config.toml
hidden_size = 224
router_score = "softmax"
normalize_top_k = false
balance_loss = 0.0127
router_z_loss = 0.001
beta2 = 0.99
Below are experts of layer 3 (counted from 0) of a mixture-of-experts language model. Rows are named router (the router's row for the expert), gate (a neuron's input weights, with its number), up (a neuron's input weights, with its number) and show model dimensions 160-191. Each number is 128 + 24 x the weight over its row's rms, rounded and kept within 0 to 255. Numbers have three digits each.
After each expert's rows: a language model's description of what the expert responds to. This comes from a sample of Wikipedia text that the model never trained on.

# expert 21
router:160155104098106093102149108153155101159122115117135118107118116152104155105095155108153153107105
gate0:119112151128084113131121155122122135107124143117130136128142112134106141108147125103086196133092
up0:122147131146104169138124107117170161144120139095105147118147119132114127127141143143157135121100
gate1:166142119138129138125129158155119080108158123131103142095133160075144177156138136127174158071124
up1:084121096132100140137110139126127125137093147129153133154117143150102128151120114117082110092117
gate2:140114119141118136124125098157121166172140194172125128127105134159152123128135162141119144067148
up2:125125152102144070166117146129117132119166150127122158124121136108116138119121138111155058125130
gate3:126129103109104118131117109115115140150137099123180143095145100123130125150157141138129133111138
up3:128099156180143149112168139141165165113109117120111111131183121120105180139101103157109132113155
gate4:149137133129119145141156096143091144136135103136112135065116162102114129126106106125132118099168
up4:133110083160114118143160114142101116129105132204138149141093137126148111132115100144111149147117
gate5:107125116126141126142127120113141098171139115102164152115145108127114126086158092116150177082146
up5:141129088123139141080139159093132142141152086119120106142111136104160138108103064139145133125089
gate6:129102137158157099107122145111119157115124139172110134089123111122126142114158109131114134094120
up6:134110134099129104098109125129099087095150162124092144114137112114133117130121111151133144142078
gate7:154115122117103122138137087117148128144110100155126146168160120125107150129170095192135143125153
up7:129152163116097095129110114179119077123142111181165133102122152121162168141140192066092159137165
gate8:151119095121123086138135134135134119173131119119070134152126130126102104150187096103112132130154
up8:120069124127101118096116187111154100088122141141133108138111170126135119154122130154098200153134
gate9:116143176116135091157111128118131156138138123103113107125101167104119144140134108161156120102119
up9:113134089143155133142155101129158095120125169114120095152090085113127101124123152104095139129140
gate10:122110155178134136072127149121121102138154096103163159110094162130097138131112112102169118162082
up10:162116140168107126117131168130133089113130101130126152092075137134114167096138085137106121097119
gate11:132143086123193147142156118116088106123114114147114114153121129125153158150191137156172111109106
up11:123136114170117144146145137175100165171122131146131136109115093106154161127121139187149101144097
gate12:123129137090129122089149118157155104093095123156168087135132119113128146091155118131136107175141
up12:148094106122103111128067136154118117076163127084134121143115106136183104117115137136116103111152
gate13:109122134126157175117115142163122137156141125098092159113119162108138173134110106138086142120144
up13:130108127135129127116093141144100150113076116159131117109100103139080124145111142152126079101111
What it handles: Nouns and word pieces mid-sentence, often in election tables and Tamil text, such as police, source, handles, series.

# expert 34
router:147146101096104103104153111162159102143145117115132122109112111146098160103093155107157155102089
gate0:099132111120121112129115146138131118163157100134135140118115110138143125121162125120113077143153
up0:133133119104115128104108141095133117125136147126099126126135092131089119155120173113113136140141
gate1:158116120110091066097138106126133146149106139098116116158130102130103135146099127098152174121135
up1:202167156105141166095168122111171122076131111153130125155152105193123097135151101130116101099153
gate2:133117119140135094132163146131162146077109139080150125144086131164104134125121086137132149090073
up2:136142141101141130100134124124164131114152164133106123138114170136090103122153109105152132106081
gate3:109104140122129121140111153162112106186131161150112100140148151112143138135130155109145118122141
up3:094126154149082151094170147122131120066136118122138146151147115126112126123119140075125159122150
gate4:136135163175134154133124161134171118114146108136152108119163093123131153148151156137166138121110
up4:117138142137146109117165147090130120124118102134146096127139124099105138138126116125069119113108
gate5:104170134114113128119149121151130119145128113139104059145133109104143095156125102145140078146126
up5:151137141127129130156082114138098136128131125138141142081115110124128146170133123094137177111150
gate6:093120137150135121111090119119118161150164113106118138133142141101130175125118126132128123154174
up6:155155133121139139120111095092119092131177108131139120145139115163150086112123111149150160141141
gate7:165110148141116095085130163119097095122146127182155124106117096083162151132148106127135143127123
up7:119144113114118129151104115092172099102135099159126141108095119137063124137114094146105113151131
gate8:101167121101128112103168124079157135153120115151121088117106097140145133105150128138173146107101
up8:105125144131134128177122116131145078166153131183133164120125102121126173139137126138111139115122
gate9:136105121144145146114137129116134133081161136142219157108151144125183168125136134166102136139171
up9:087196177105148160099082110098137140115133164127141111122111161123122127134102158096092085141198
gate10:122114098130123098136139095116134108137101172139069134126149180150144161139149110109124158136145
up10:100128124118121134105177111116157121128096135173134112143117159123162126122164154118145134153138
gate11:107127148145144141125143145132121124129116115137096077113115159100138081142095103080108129091134
up11:145114094136115177122163169117099123139175101135095136145148177153114160136102160136110145134104
gate12:120156144122110159159141154118106113144128116123134166117159104163138095154116153081124149123115
up12:205116100169101075101124122116140139101107132091153171138123145132151143142163089140146110192112
gate13:125172132126132085152117116142080103145129132117165109087153125169088126125175124143152157136140
up13:117145066103140113138112157126138116146153123076138128136139156090132157146114161094148140125134
What it handles: Place names and country codes in sports tables such as GBR, FRA, Sydney, plus name pieces like -ou- in African place names.

# expert 44
router:154148084096105093108149106151156103161132108112134129118117122154106163118091157110158159100110
gate0:141146136130114085130158115137124146131111127112147137183094125163162134158130149042135150127128
up0:138117117183134138097132116119142147149081129143115159156112123134111103120110119087152157124132
gate1:125165172123174134090123165147160149110120142129108103120126143109139168155143116138144117123082
up1:113145107148123181109135121146157133112177133185125141122102103171175135129137140110155103116116
gate2:122110125155112129130126090122118130089153134112085117113133145127132163115167127109112076109188
up2:071134147102143129153157128136122150118139128144110138098102076078115112115111137157140119110146
gate3:135106114148183109097158126140153121147132161113131138160157104147133142143103130172117140143134
up3:151145144129186162156125179099156126123161127126166115124132109142114159121123126133125132146128
gate4:154166112147120106143138150090122146172168107180142133158124118125132084129146123141112151126145
up4:094102139150156162121116140178164123106144124158162111131165127132124114152156104139132173151171
gate5:099129102105110154122117182115146126141110135123108102154176146129141111118099084099116150123147
up5:104134106135141157124142160127136137134135129152150120112144136126110104112153109086119145114094
gate6:137104087137112122120122145136117118150161086137091146110154100160130140118102090133168119154124
up6:130153147113129108162117136131128117150084143122135062152156161113166131125144137096102129120164
gate7:117138109103168111120121156128153108152108128059097104090111180139162134125115083143067078120141
up7:153134117138102145068121131115122131107129148134082137117149092142128118115112156123134128131107
gate8:146164096124153127120109144102172146176126179096159135151119138126119085085098120156164104144141
up8:090127085143159121164114153123126156133151118152118165121126136135147081154171090164144140125086
gate9:147127096126135143146123164113136155084134112117147131098145116117130128121141130149103121171192
up9:141169079130119158154099158092117158111107100157110142149098143155105146163136165156104108138134
gate10:126087095141136093072115103126123137111123137147147070140111180119117114133145115126153103132117
up10:190116100145135107137128144142116151094107158078137152136109091142132116123096120153097154171158
gate11:115105131102153133154162106102104146119109099153101132147129143157164130118120128125136169125143
up11:126133086129162146120099118121113116144147136121126145074107151111115144139122122113141168110077
gate12:125123121117142109108084107131131097069127157116091123132114114115091118109149072146139167130099
up12:130096147120149154101136161133139144074126136174151137167107112095132143089104129109163155107099
gate13:191111107055128096123143134139116115128154137165131093132149108112105149104131129107107117115139
up13:105116111100154108156130139104133119107124139142156140115123120115100147153132073142094107161153
What it handles: Middle pieces of foreign or rare words and names, such as éta-bli-s, Yay-la-köy, Tr-umbo, D'Agos-tino.

# expert 26
router:187153109133088110091125130141150109149120122090160093128141102128115142144150137093118142072143
gate0:120087112135088128117110159102127120145115187152143147077089128112153146068102137152149114160129
up0:101128160124119110091150156104155114169127136092116119122085099133122124097095141160122125166150
gate1:145121114159132112151120124138143128088153102149083122123131087167121127097113097148148142098165
up1:152089147099142152128123149169150087114167111113139113133134143136128114082147112118116103109120
gate2:124143132144107143149111119124127156141129111132156144136134196129148107109156105142129100101151
up2:136093147132130117155137128131157112098113089088099132109159141142143145180140150121098126113149
gate3:155104147144130141117129121172123101124139147192178088183121129152133146080148124127134136093153
up3:161106119115109175127120133133122115144146143167136083146134113097155111160133126137112161074146
gate4:123139099147140156135152134107109139145164163126162112110120102128108126157142096133141132134154
up4:140113139109183113131140110090116123159131142110104144076118103132145134138092100160090143129147
gate5:135091168166132133160113130112140133105152144141074128108133140106131126152150129115115140115097
up5:170129141109160115132131118133094132158148117164128142080116104125169137112098118143114163119116
gate6:161122120153138137139122182108164140119152140112144120148100118133118109056119129135147139128131
up6:139085141120132174128120116125134078118153160171126170131127141153158140122140133134139125125076
gate7:111139135124158095143132110103109107145148108101130155108114087119122120152108155099100091127149
up7:168164106130090108102120133136119162109081145126123135120158124149091177167153108149152104146125
gate8:085140124095140085129146137169118136164137092070055100129146111134150138121162132168144160113090
up8:165085141118114162122129133095169147163093099135081113140127160149144124111131137094115126146092
gate9:110138125126123144115071137122142127174130162128122083119110142166106098088159159064148119127147
up9:124148140111138182169116131148127117094100137170143150126165126132089179094093165152168112133132
gate10:070128148108100092106128098163149144106144125119109134097120151120149092121108113153092113164122
up10:156176145137127136129144101131106104120115095121164160107145142111120111071154156121108150128127
gate11:150121119135085135104111173135101146134146139150115097082135106128141147136120139112103128099144
up11:119155089152139137172130124124093095157136151113132102155115187134136136165181115090121096135138
gate12:143087144098121161140126136153138115189127179123152120108103127126113154158130110124135121109114
up12:151141144157141113147140116077166133096147123131121151115065089148151102103132134105117113131151
gate13:150096163091122116156195114058119135139129101048115158161138165070103136130119110104129109122100
up13:089135141133129135107101168163091132149126094117130129159137114128120123107126141151131157151125
What it handles: Commas ending a clause or phrase, especially after a place name or year, like Sicily, 2018, and before and, but or which.

# expert 18
router:163160095098101099111144119145145096157128111109134118100115128146099162116091151109150159103113
gate0:131102104131138164138120065128142132101154075117131112155114160144135155111136149125179142101119
up0:109165135172071164107164088141151109107099148149142152176132103123150135133159144138188081120125
gate1:153140099092099131113144104152135133138130168134088170086103118143107131104104136137093107164138
up1:118117148173141152156131094129115150179107131109152086164146115135118149119136113108132128100133
gate2:128100122116101130122122128109128127151131126141114138120124158129133134126108116157142136149123
up2:115127128113113123127129145106136139139158147112137151095120128159121125125114074149136148166143
gate3:102123141155122159177100138125106076108143117145094109158157125092069125112148130123118145085130
up3:127130117121091151108105133096096132128141111165123148117142147115170147102161139170164083117136
gate4:134119095135098114141137110132100091151158146158136136097120094094093159083143083148117145112135
up4:142129124138167123132153150115096080158119163121174141140125131106127125135158092142114077160097
gate5:120123118123147129107119127137122110109127078144150157136105125165132155116128138113072121107132
up5:101145132162137097131091088110063157125097105110082160164119110130118117138143121178145117170134
gate6:170129125141127104100160097155132115155140138132091125124122107133152123154116125160138115168131
up6:123113109087161157111143152151173128162120073134089130126146140114130109165129122140095128164095
gate7:111138112137125139152107148165137116142143123077164133113105113143152111129167126107174135132140
up7:148141103126137107115125124136120104106189111107188133146089139087151119168116142127121126099118
gate8:163179096139146142156122151062132130126116138076117121092117119132091128139137153097139123133144
up8:125130163157150139164150123120143161129082108117130176116116123134136139161158139119137118123158
gate9:156098103099098102101102110140134126062118122153189110167093163149166148128144146132131142116146
up9:094143115161096175109093138095135090144150092161116136150140164097119121121123142097143095127205
gate10:130096112130094159147140097143116123145107111124143144096124107169161120146145136085127077105109
up10:124111094153145138119120118134132133131091157100109129127127110123133142133154162103126127154098
gate11:171138118116118099128129126106140139120128133073128101140112154145114137150129145110165100105106
up11:140126160183129105127119137135127145145173152106144132140131100106163131088117145102141159150132
gate12:144122133119136161133127158112146129145152107106138140145131145099150137101119113139145102105143
up12:139157140111138153078194121138151142132116133167130106112148123166142141136155174111147133132091
gate13:102119103171084127103129115126128103089114129126126139068168117158152114130123105141152117131125
up13:103128119115097142120115174102170121117125097159135154129144129127129113147079109143125138146096
What it handles: Scattered rare pieces, such as chemical-name parts (oxo, InChI key letters), near in road junction lists, reported after a news source.

# expert 0
router:158122121109110131150161141172125105108110114077159103120062076146111141107152106113110135119166
gate0:151127128123101083127103151095144159112091130134137108128141151134176119115098126170116104110118
up0:106152105112158115131089098174114170132114146141108143109088140095092101136138180110191141113163
gate1:177109153124110094144107117122174092145129132149113117167104130128108137153094100123106148137119
up1:081179135134150128100128175131136142147152128130071118135115089146172164120156112127154110103188
gate2:117137133081110057115141136103118122106125087089076124115129156138128158091135128136179124105167
up2:148119103137134099086131123140104144139101152132144161168125124109164128137110139164139154137124
gate3:126118164166101153112135121121165124107128137118119104136130152161099150135088132113148137132151
up3:142096121141149155108152149150122115141111112151106113137148140114126126135148141124123116130091
gate4:143154095152135188131111141162111109099096121100118070136089142121096165104092134119149126098129
up4:078099153150184116106162125124140105116153115151108190147112093097165146152107163161130117148164
gate5:154144138137088110118137153119143166140138093106116166128119123167154125160116130092140125092089
up5:136150135138134127145089080117117101151099127129112105089115125131133111139151130164149099108130
gate6:170177119106139109140152089125150100109106111123157118144118083102126131106161099111145151132122
up6:138170086119119112116140085146147077150106112099169168135114130131129131131122081134167113118131
gate7:135160121187144141114136093156141116121097135150126067112171111154127127116144153152119143107134
up7:160145106134126113130135100140097163079135076099122105135108132135105113156111156145128122104113
gate8:133125134141141141141158102131142126131127103110137083084150098135114138131121122118160134110097
up8:103119145142119133098121126151117126137159157125131117138095160144152181086159146128093149121117
gate9:167129108145122145161161141117144111130157134117102117123101141144140144139133087133092122091121
up9:098107126172164148105131111141168147174127120113129163113117121102180101079090081150099147150182
gate10:111113136131120164123125099171116132147103137114117130112156109114164121132114141175113115125137
up10:146059157127141138162108126102150098124136103116111121090072117144147109076112068141113122097111
gate11:115156140103120146126117144178175133096181118152102091131104167139111157106118139107109101125092
up11:148066121136129125106097148161106120178132130089101145144163125136142119131105140103143143101179
gate12:124132131109101130140119080130109144131137136148141086087100152141147134135130106143135125120163
up12:099141132141157130104145139108180163114159143119131143105132135124127155098110139188146151131120
gate13:155120137143144149137146091125148132113157094140149129125155149117124102145141098156179146128104
up13:118132135134171121103155163169152136106156127093141102165122100124123091108142110153152133089109
What it handles: Colons after field labels and pipe cell separators in tables and infoboxes, such as "External IDs:", "| 74.4% |", plus semicolons in certification lists.

# expert 25
router:151151098098108091102148101156152097156126112119138113093109117164095166111091160105149152108128
gate0:107092081117121119110121063130147150133116137124125142109116140149129140178090109121181129174113
up0:124152094127100123116116135133104126120126121155156182173161103140127121149125127137136066110132
gate1:150109131126182143143095112155105153163116177149169129126128142159140140119149181104117095114121
up1:144126117148164126137121141143143126124112086094116150117124161140148170134130098088093189100134
gate2:104161130126135098102157147137094108120120128156101166135088087165118146112112168155130127129105
up2:111108138142073130159100147112136132107075127140124133126165147136132122139173132106166144133096
gate3:145176126132105142099142149190141122147098123116098133144172131108115118123149115157157089116132
up3:146142105114171122126115149120144129149151143109123095123128157109131152142111144131101129138150
gate4:149127139108169120097167100136152152137161174139126131127131131166137160120124093108166108121152
up4:112112163107118145115166110090134130138136137139141135118171115165118161139150100163147096128169
gate5:141120166113133111130138097184138090119134124108134109140100132124130104137096088105145164125164
up5:123123101129109118183155125140132127142167112116148133140120136129153110141150174102176128149130
gate6:102161112107110138145116135131104123112119103109111105129129096149102090113165121118126163127092
up6:133164091120159100142063127089166098133116087159146091149157157103122158132119136138152126144157
gate7:155117094149131099140158180132125148122103143118155111124155154119066123133128106102132119156135
up7:114109100089119144164109112160130153089089122082126110171146133117123152106122145118140096139096
gate8:163107158159124138106121127098109141122159157127122163107129142163142127114151162138153099137084
up8:164102143185177120094155116172089136130142158119133134118153108115156128123151118187128107135106
gate9:118148118129149153159098121131146090157104137134152115130118151131171160090116137104145107158134
up9:130109124085130168050136139143150160083122083135158103130084139135112131108125110123145167145126
gate10:136141151107146097122104126152115131138062170110135093109086140159138148135117101096137168135147
up10:109132133155076105100109125120080106145103114080130129139128121124132105133082145107156128113138
gate11:115169135114136121122095157119135100114154123136090137096145115100133133092146101162152115143157
up11:138096120115107153132140108113133116143076151132094090145151150142127156097069144136112139115150
gate12:140111162145145134148143109121095141149143100126153114125138105171117125135109127108136095116149
up12:173092134115130113135142134118115116153142099121107147119150071158108136126139108141109128123109
gate13:119129102151092141122157137134137122146114126124128138107136128133173118158116122135124159102107
up13:123143142113151096101158110131160147126105152118153126151116102104056121112191160134128106106169
What it handles: Second words of place and country names and country codes in rosters, such as Rico, Islands, Kingdom, Monte, CHN, ESP.

# expert 33
router:155139091099111099109152099163158079151135103118130118116113114144108151120088155113158173105115
gate0:103137136111081172169119114072146141098149140153159100129158128117161151106147177131132121148129
up0:156095113115093131112124133124159085143120136133145165139134140164114135125158127104090107107110
gate1:146166129144110148143102135128101100159103101103154133129150123137160078118103104126163149135133
up1:113123116117074108115130101146130148130114127130113115120141080136129139155108164131139105108108
gate2:093111130129080087121118135089113114137120146152123123102098132136135129105144117082169131092143
up2:133169132149169127107085110121149115127151121148131130167123131162121134150109127136141114143105
gate3:114092131141125143091139101101139124148128162120134139117131146115150157177152121101092105126115
up3:119144115129144150084150115131117167137158180148121081107104170108142106120149096109106114150122
gate4:133153102135172111140158127171143146167150158126143138108146149115103103160093091158121105154147
up4:136162132149122116131105157143192096122103131126165110121164103097136134116143132083135129136153
gate5:147138098163107134122135102159126113133127144110124133139140098128097119141104108167147132144096
up5:142133076175127104156149123107161128154118149118124139142136096115105111118087091139146127147115
gate6:182099133127119086125155129117097122142130131114102121075108132134130115106121168132140136144127
up6:157157145086123157111166106119152143162116140117120134122187149171173125098148120156154174149125
gate7:155152122122162127138145128144105114097147163109139148118104115140133102148098140107117145133113
up7:155187131123106163139158145123118080116135160179080146103137070107128163123149174147156129112129
gate8:111125132144091064108101121127132123115136126139154144163137121116137090119128138115144124139134
up8:177176091148202150122153145115107086147144112159087143118104152119133155118118123191109127117151
gate9:109128105112135126127121147156169103128139136084130165135117077076164129085150131116116115142146
up9:151158178142105120147121114106105117151143167113119089138153140113140109130123178172147151094095
gate10:120114131146130135128091118151104101173146125139158144123149125111153152114124108104143179123113
up10:103157105107141082150116110087116164132103142124117131094087114112101104107136145142144138122091
gate11:125173156102115111156134084128166118105138113101127083146108138127126081127148094162135165129120
up11:138139106129147113121146104090117130094090117181134127125125129100111140122119162142115113140149
gate12:150100121107123112127122154098111107096102110138119131147128144126153087082099141154145140110148
up12:087139168098177123119121165083157142120125128142096165121133119115104153132091148147173127126147
gate13:137147160103118124143102147129102111132143116105155105149100152154138145101159148134129143135216
up13:151171128160137143142148126153173126143134163130130129128149135145126109155094094151161117114113
What it handles: Endings of names and words such as -lin, -ji and -tion, plus nouns like capital, total, cell, qualification, Championship.

# expert 4
router:160160103093109096120147100149155107150136110114128123115112134159103152108103160104161155098112
gate0:112184131123082119148061122124144149140100121116093161133149179145121125098143121121145150128127
up0:119138146154094136110108119111118128169142125153142133142105111155119135090134139167145176152137
gate1:121081124129091132124124151129127154136101091129115093178150149109130136143103166074167103110132
up1:117176168126149131133169140099127117153120119148118121110120109136127136110136144144132084121132
gate2:119125097093113147127114191130137140121179107128150122132104181134105152087151143136098116129133
up2:110162127138079090151101128123151113157161083100150197160157169150134162126110163146100120148115
gate3:110103128145140129097094125124102158162158133142148122138124115117144130167133103101095153107122
up3:122072151093167161166136106138095132089144141102126155113111109132149103116125121137128133156165
gate4:145143144139118084103124168137142066134132141145139149132150153115122138197162151104130141133147
up4:119116134132125149131105125074149153129146137131152130170107124124091131117187146132098136135143
gate5:117112148116119153154098138122106106124149116139127144138131141154065094128106141121130161152087
up5:141150151118122103149136134130126168161149097160105117148113140086141141120143082085118155103138
gate6:134117116105135160127143115130108107108129146134102165157143139143111125120120127114122139141103
up6:125166126140069120131154168119173117136140106107126092130141115127119158142111177104105145107123
gate7:186127153128128152150131109156132137129117155153115143087096139105099113155110113151123134142161
up7:134110113130124181142138144123127092096193190126134225147145131129086106128104127136139181135113
gate8:152087125130128140094119146139123121115123142111111132113127155119103142134128127105145078103127
up8:127105138162141159163107173130117115118127144114129119133111156149143190099127145131142107139129
gate9:109076107123155160112152064108132178155130137108112157102122120104125102163110112106123146104141
up9:166143145109121108116086138119122126127137180082103107095125170138135136151079154115138147172166
gate10:102117093131100068116152101113142143126109154127115111162118142145111124105150098126122108100099
up10:141148132095116135145130135132152096132101124133152108115131173138144109146134085140124147121130
gate11:086121125092117153083119133105128115111146106112104152134124175136122158121079184148090123110110
up11:136136117135115124157146088120146124117150110105124083104079175125104132132122094123141131157135
gate12:178105116117129136142099138152154179159146156141151059139092126092144144151129119102133135165148
up12:098123122127127161108083107144102105139152138120168150125134130121127078161111140116131123105092
gate13:100116135127162117159116148145107079092122127125145125123117128164078122145130147106126123128116
up13:139098121128140096119141127114126103134154155128127140091129142107107136180141130097117102105175
What it handles: Subscript indices in LaTeX formulas like x_{(2)}, f_{i+2}, plus numbers in height/weight infobox lines and table cells.

# expert 14
router:131130120141127121087152102143123128150124182119071110133109117158119140119124114071128145139167
gate0:125148144096140142086144103091165138093142109122079094125144129136126156126118139087107108118111
up0:133147134128138156162076140105148175140138151112140150139120123098164128127137104123102116207124
gate1:114139095144128150119109145143135143115126130137112123159120155108126154132136099129094158176147
up1:156127154125095147129081108141083080103145078112106171120184132121153130113156148157145163103100
gate2:126143138132119120133122137130125102129113202155147113101143172114059110154153093118119129134133
up2:123128164112138148121119153093117113191146163126132103110102115124101126136125119162103114130102
gate3:143121147164143135113114187110117123125140113095194164148145148138125138111123107151138129163099
up3:109131150111122147142151085123114159158122171112150106103172138133105122174104118113139118152123
gate4:106140139140147131117153163114130127124080093155117133148117139133125122117123151084125135142181
up4:084092166134091130150129095134066105103124149088087139140129123125144125145120129117165101108093
gate5:217142125123129132143152107132104119139117096102163133158136085109124095120116132123192118146131
up5:144165144164097143104125127125177134091143120134132143128096163110112138122120097089104106121159
gate6:138145181126052118128100160071080142152156136081105132154123125130132125086178092114139140123102
up6:127154132144113109132124155121096134157132121139128126112129111149130132099091135129105141123160
gate7:109111140134127122104124147116116148110152085108091125114124111159123145089128130098123170156136
up7:081116154153133146159111114127091092128167160127091163134175145148107109159164121121139132143128
gate8:177127098168177120167130165154174158127116151110122119106122160117139087117133172145085097093099
up8:107150120121125125116142112159160132102123138146102156092107163114070137131131085089112103117136
gate9:104129124139193149161103102142096117109107165126184107123157180173103115119127144082152135113177
up9:159128197143135108106085126146135129104105132104111093145114131108134123135083066146142108103152
gate10:137147151128116152104102116099082132110133145134115129107150081114106122124083145100097147085113
up10:136167120147144130107143160137083172153110128163182108111136114129152121156108099095144108128168
gate11:182141137139150096148160104134098089152110134146116156150164141142124181091123148136150126157130
up11:058105134136117143138082132133131145111137135146164149129130080113092109141126147147145127120117
gate12:161141140140152118176138099127128138065168141141135141093121179127129139113092158147145154134128
up12:108158106119132076124129173124100158135090136108119146115173137184120099122098155135161143203109
gate13:136161138142129142135080116146119122141140153165141121133142162111115122124100136135136168126117
up13:139136122133155154125135130169135124150121140127146144153149091167093164118116148122141155119155
What it handles: Prepositions heading location or time phrases, mainly in, on, at, from, during, as in took place in, born in, played at.

# expert 19
router:162154088088099102105145101149147083155148107111137125101105121148094150121091155095163157115103
gate0:163145137101154123079113123098139115108104149151147141161120105143129131171119156169139113175109
up0:109148091130083099129152130131139209099088139110126136131132159125102149127134141159140134077119
gate1:146150126091112143146117159132114053121166113143157196092104086126138164124132166094118170122138
up1:131095157135145118117131122105151124134117155179101128192127107154134110140147112120168122127112
gate2:090125156140121108087139112121132118190101122092104126115112126145131179109119107124122087122119
up2:127125074167138129139138131139112094124122102101169142162138110186112154141101131142118149145153
gate3:092146133092121135167139191121136174132133087140113100120115092145134135136140101086126132132116
up3:120092114088123104132118106127134133164130152154109120131153095123113118140137115124105114099141
gate4:154125139130160103097115149072095136157169155100136127166088136168119106109198141156160163132152
up4:156145142108149097144153141148133134119162115119115125127142127100133129116134137129098143198118
gate5:125113118145124178094122103144137166121092153128162153098142094137117159122101130143125124117125
up5:097125098132125112150130113099116138174119115172139111124121155119111102117078119159217145151156
gate6:141153086082123124097101139129123133115125137113150162137104190111143107196106134175133155125147
up6:126153097141079159121157130098103123119143141088126149118129156142137125101137080153088122121122
gate7:122131114147127155126124124106103117150126125174091132126131132129119096124126157120124154182117
up7:113113119112116127113110139101114110063154126133094163101135102114127109094066164111129114123089
gate8:134149117127088115126160109110121143116135118140123163090092114147153140145165160129135115159128
up8:108138119153157135152122111100130092121107132140116138095155136102119127133146152155154111111127
gate9:134124123093123125164162078145101109129124076158153122152140107125144118114110133110138171147118
up9:107105139126130069118140101135146141167119156174170145127111140141122107147116155146138104108117
gate10:139192077131070117126107115155162115165130102139140159106163143140117146127153119088111116133121
up10:143169094133135135128107163121088095086128130148111150116087173152109076173142097102184100141122
gate11:105161139121109084153130087122125106141114182158130165130106110155130108149125134078107129147110
up11:131097132133168145122137129173132190101103122108123149152086141132133128152149146162132141180159
gate12:142156123118110126068198070156106087117124173101150123168116116189148102139109122132082144142145
up12:129129116114152158105162155124085125152178111178122147130090131103121131140144134113091137121104
gate13:123129078142155136125178142106135116129133109110133117170163133153104126145147111135153090134133
up13:113149137151169090139144131112118141157165155153111176137092113144093148145142114112184147126115
What it handles: Pipe separators ending table cells or rows, especially after durations or vote figures, plus zeros, apostrophes, spaces and commas.

# expert 24
router:149159084109108094101150110156159092150136119124124131109111113154103161128093139106168157103115
gate0:135106136177118130105117120126104162059133110117164101098119128151139106129109159142125150135108
up0:119128151142118169133118113111122107096107131152154130120109106148179121123165163121159139123153
gate1:142123150139161114132156123102159102132137186135136151117151116131099078119134165148127148140144
up1:120131092122128149103133139095096162109145082149118101111117095138181140136095125092099117122170
gate2:111146126135107113084158120109140098105101160120120132106136116089115150122084165110159144160127
up2:181104127111101150145174164101128082138145117101115136111121152160138108116153144084133138116169
gate3:105159154148121085132116141104119117151136131118123096134151151109104102086120120156127118108144
up3:094155121135134165134140124126111136113130149097115108156142107174136138149136101121155115098103
gate4:127155074110140124069133143156105119154137112158118166117099122118142140122120167149141135141107
up4:141106123119084164143139140112103108090104148138109100084151110134136189127158129111122112059120
gate5:132124135122140119129113129110123101113134152118110146163142073084164118112068107110116103138110
up5:071147144142146123146172142112145134131130115135107132074074111113157146107152123114130123114153
gate6:112178152084142131118098131104117076121143169116096151158093129157074136131181095128162091148090
up6:140095136148084140121097150155114163159128112146107124130113143158122115060148115118061171121096
gate7:145136118142097097124130076105135138126110130108150118105114092157090154164169166115140141154094
up7:186153155147116140123088122129135146086126135104121097129129128142141116119145101070120126159136
gate8:123119119140140102174146129157169106110140089138132127131114107124105146090161120156103099135105
up8:117140119160103150066133145123166161127054126125132138119130139127157111123116172148122140101106
gate9:136098123124105111128116132121136106137130132162130108180113136095156179140103117141136138110171
up9:148139155099139108111169098130200092114127128133098156148145125073139138123160148102097129155155
gate10:106121143140110138149121117140140082153153106125121140169135101121126126119125156135184137146091
up10:095104107106105130113122100100167115114121118124149094119119145150149131153121098120146144153159
gate11:128178138160139137107160064123178098140150127116083112106101114118119087124158159117107153140139
up11:093160106096093114155150160156142136153140136125139114123130101102128111117134083127130073105138
gate12:161159116113128133171140113122150137093119105189136082137192137122143160132124143077154128127117
up12:093151111127120109130162126112108118138124123144122132125125149174078096148168128082140137120109
gate13:105090115154121112127091143162162139117159117167107141136152135115130117122113132137114117100146
up13:118139119134108179108105191106102077141125128105141128115125167118127190099135127113123121107102
What it handles: Digits and semicolons in compact semicolon-separated results and tracklists, such as "POC;", "– 3:19", "510 F.2d", plus CJK byte pieces.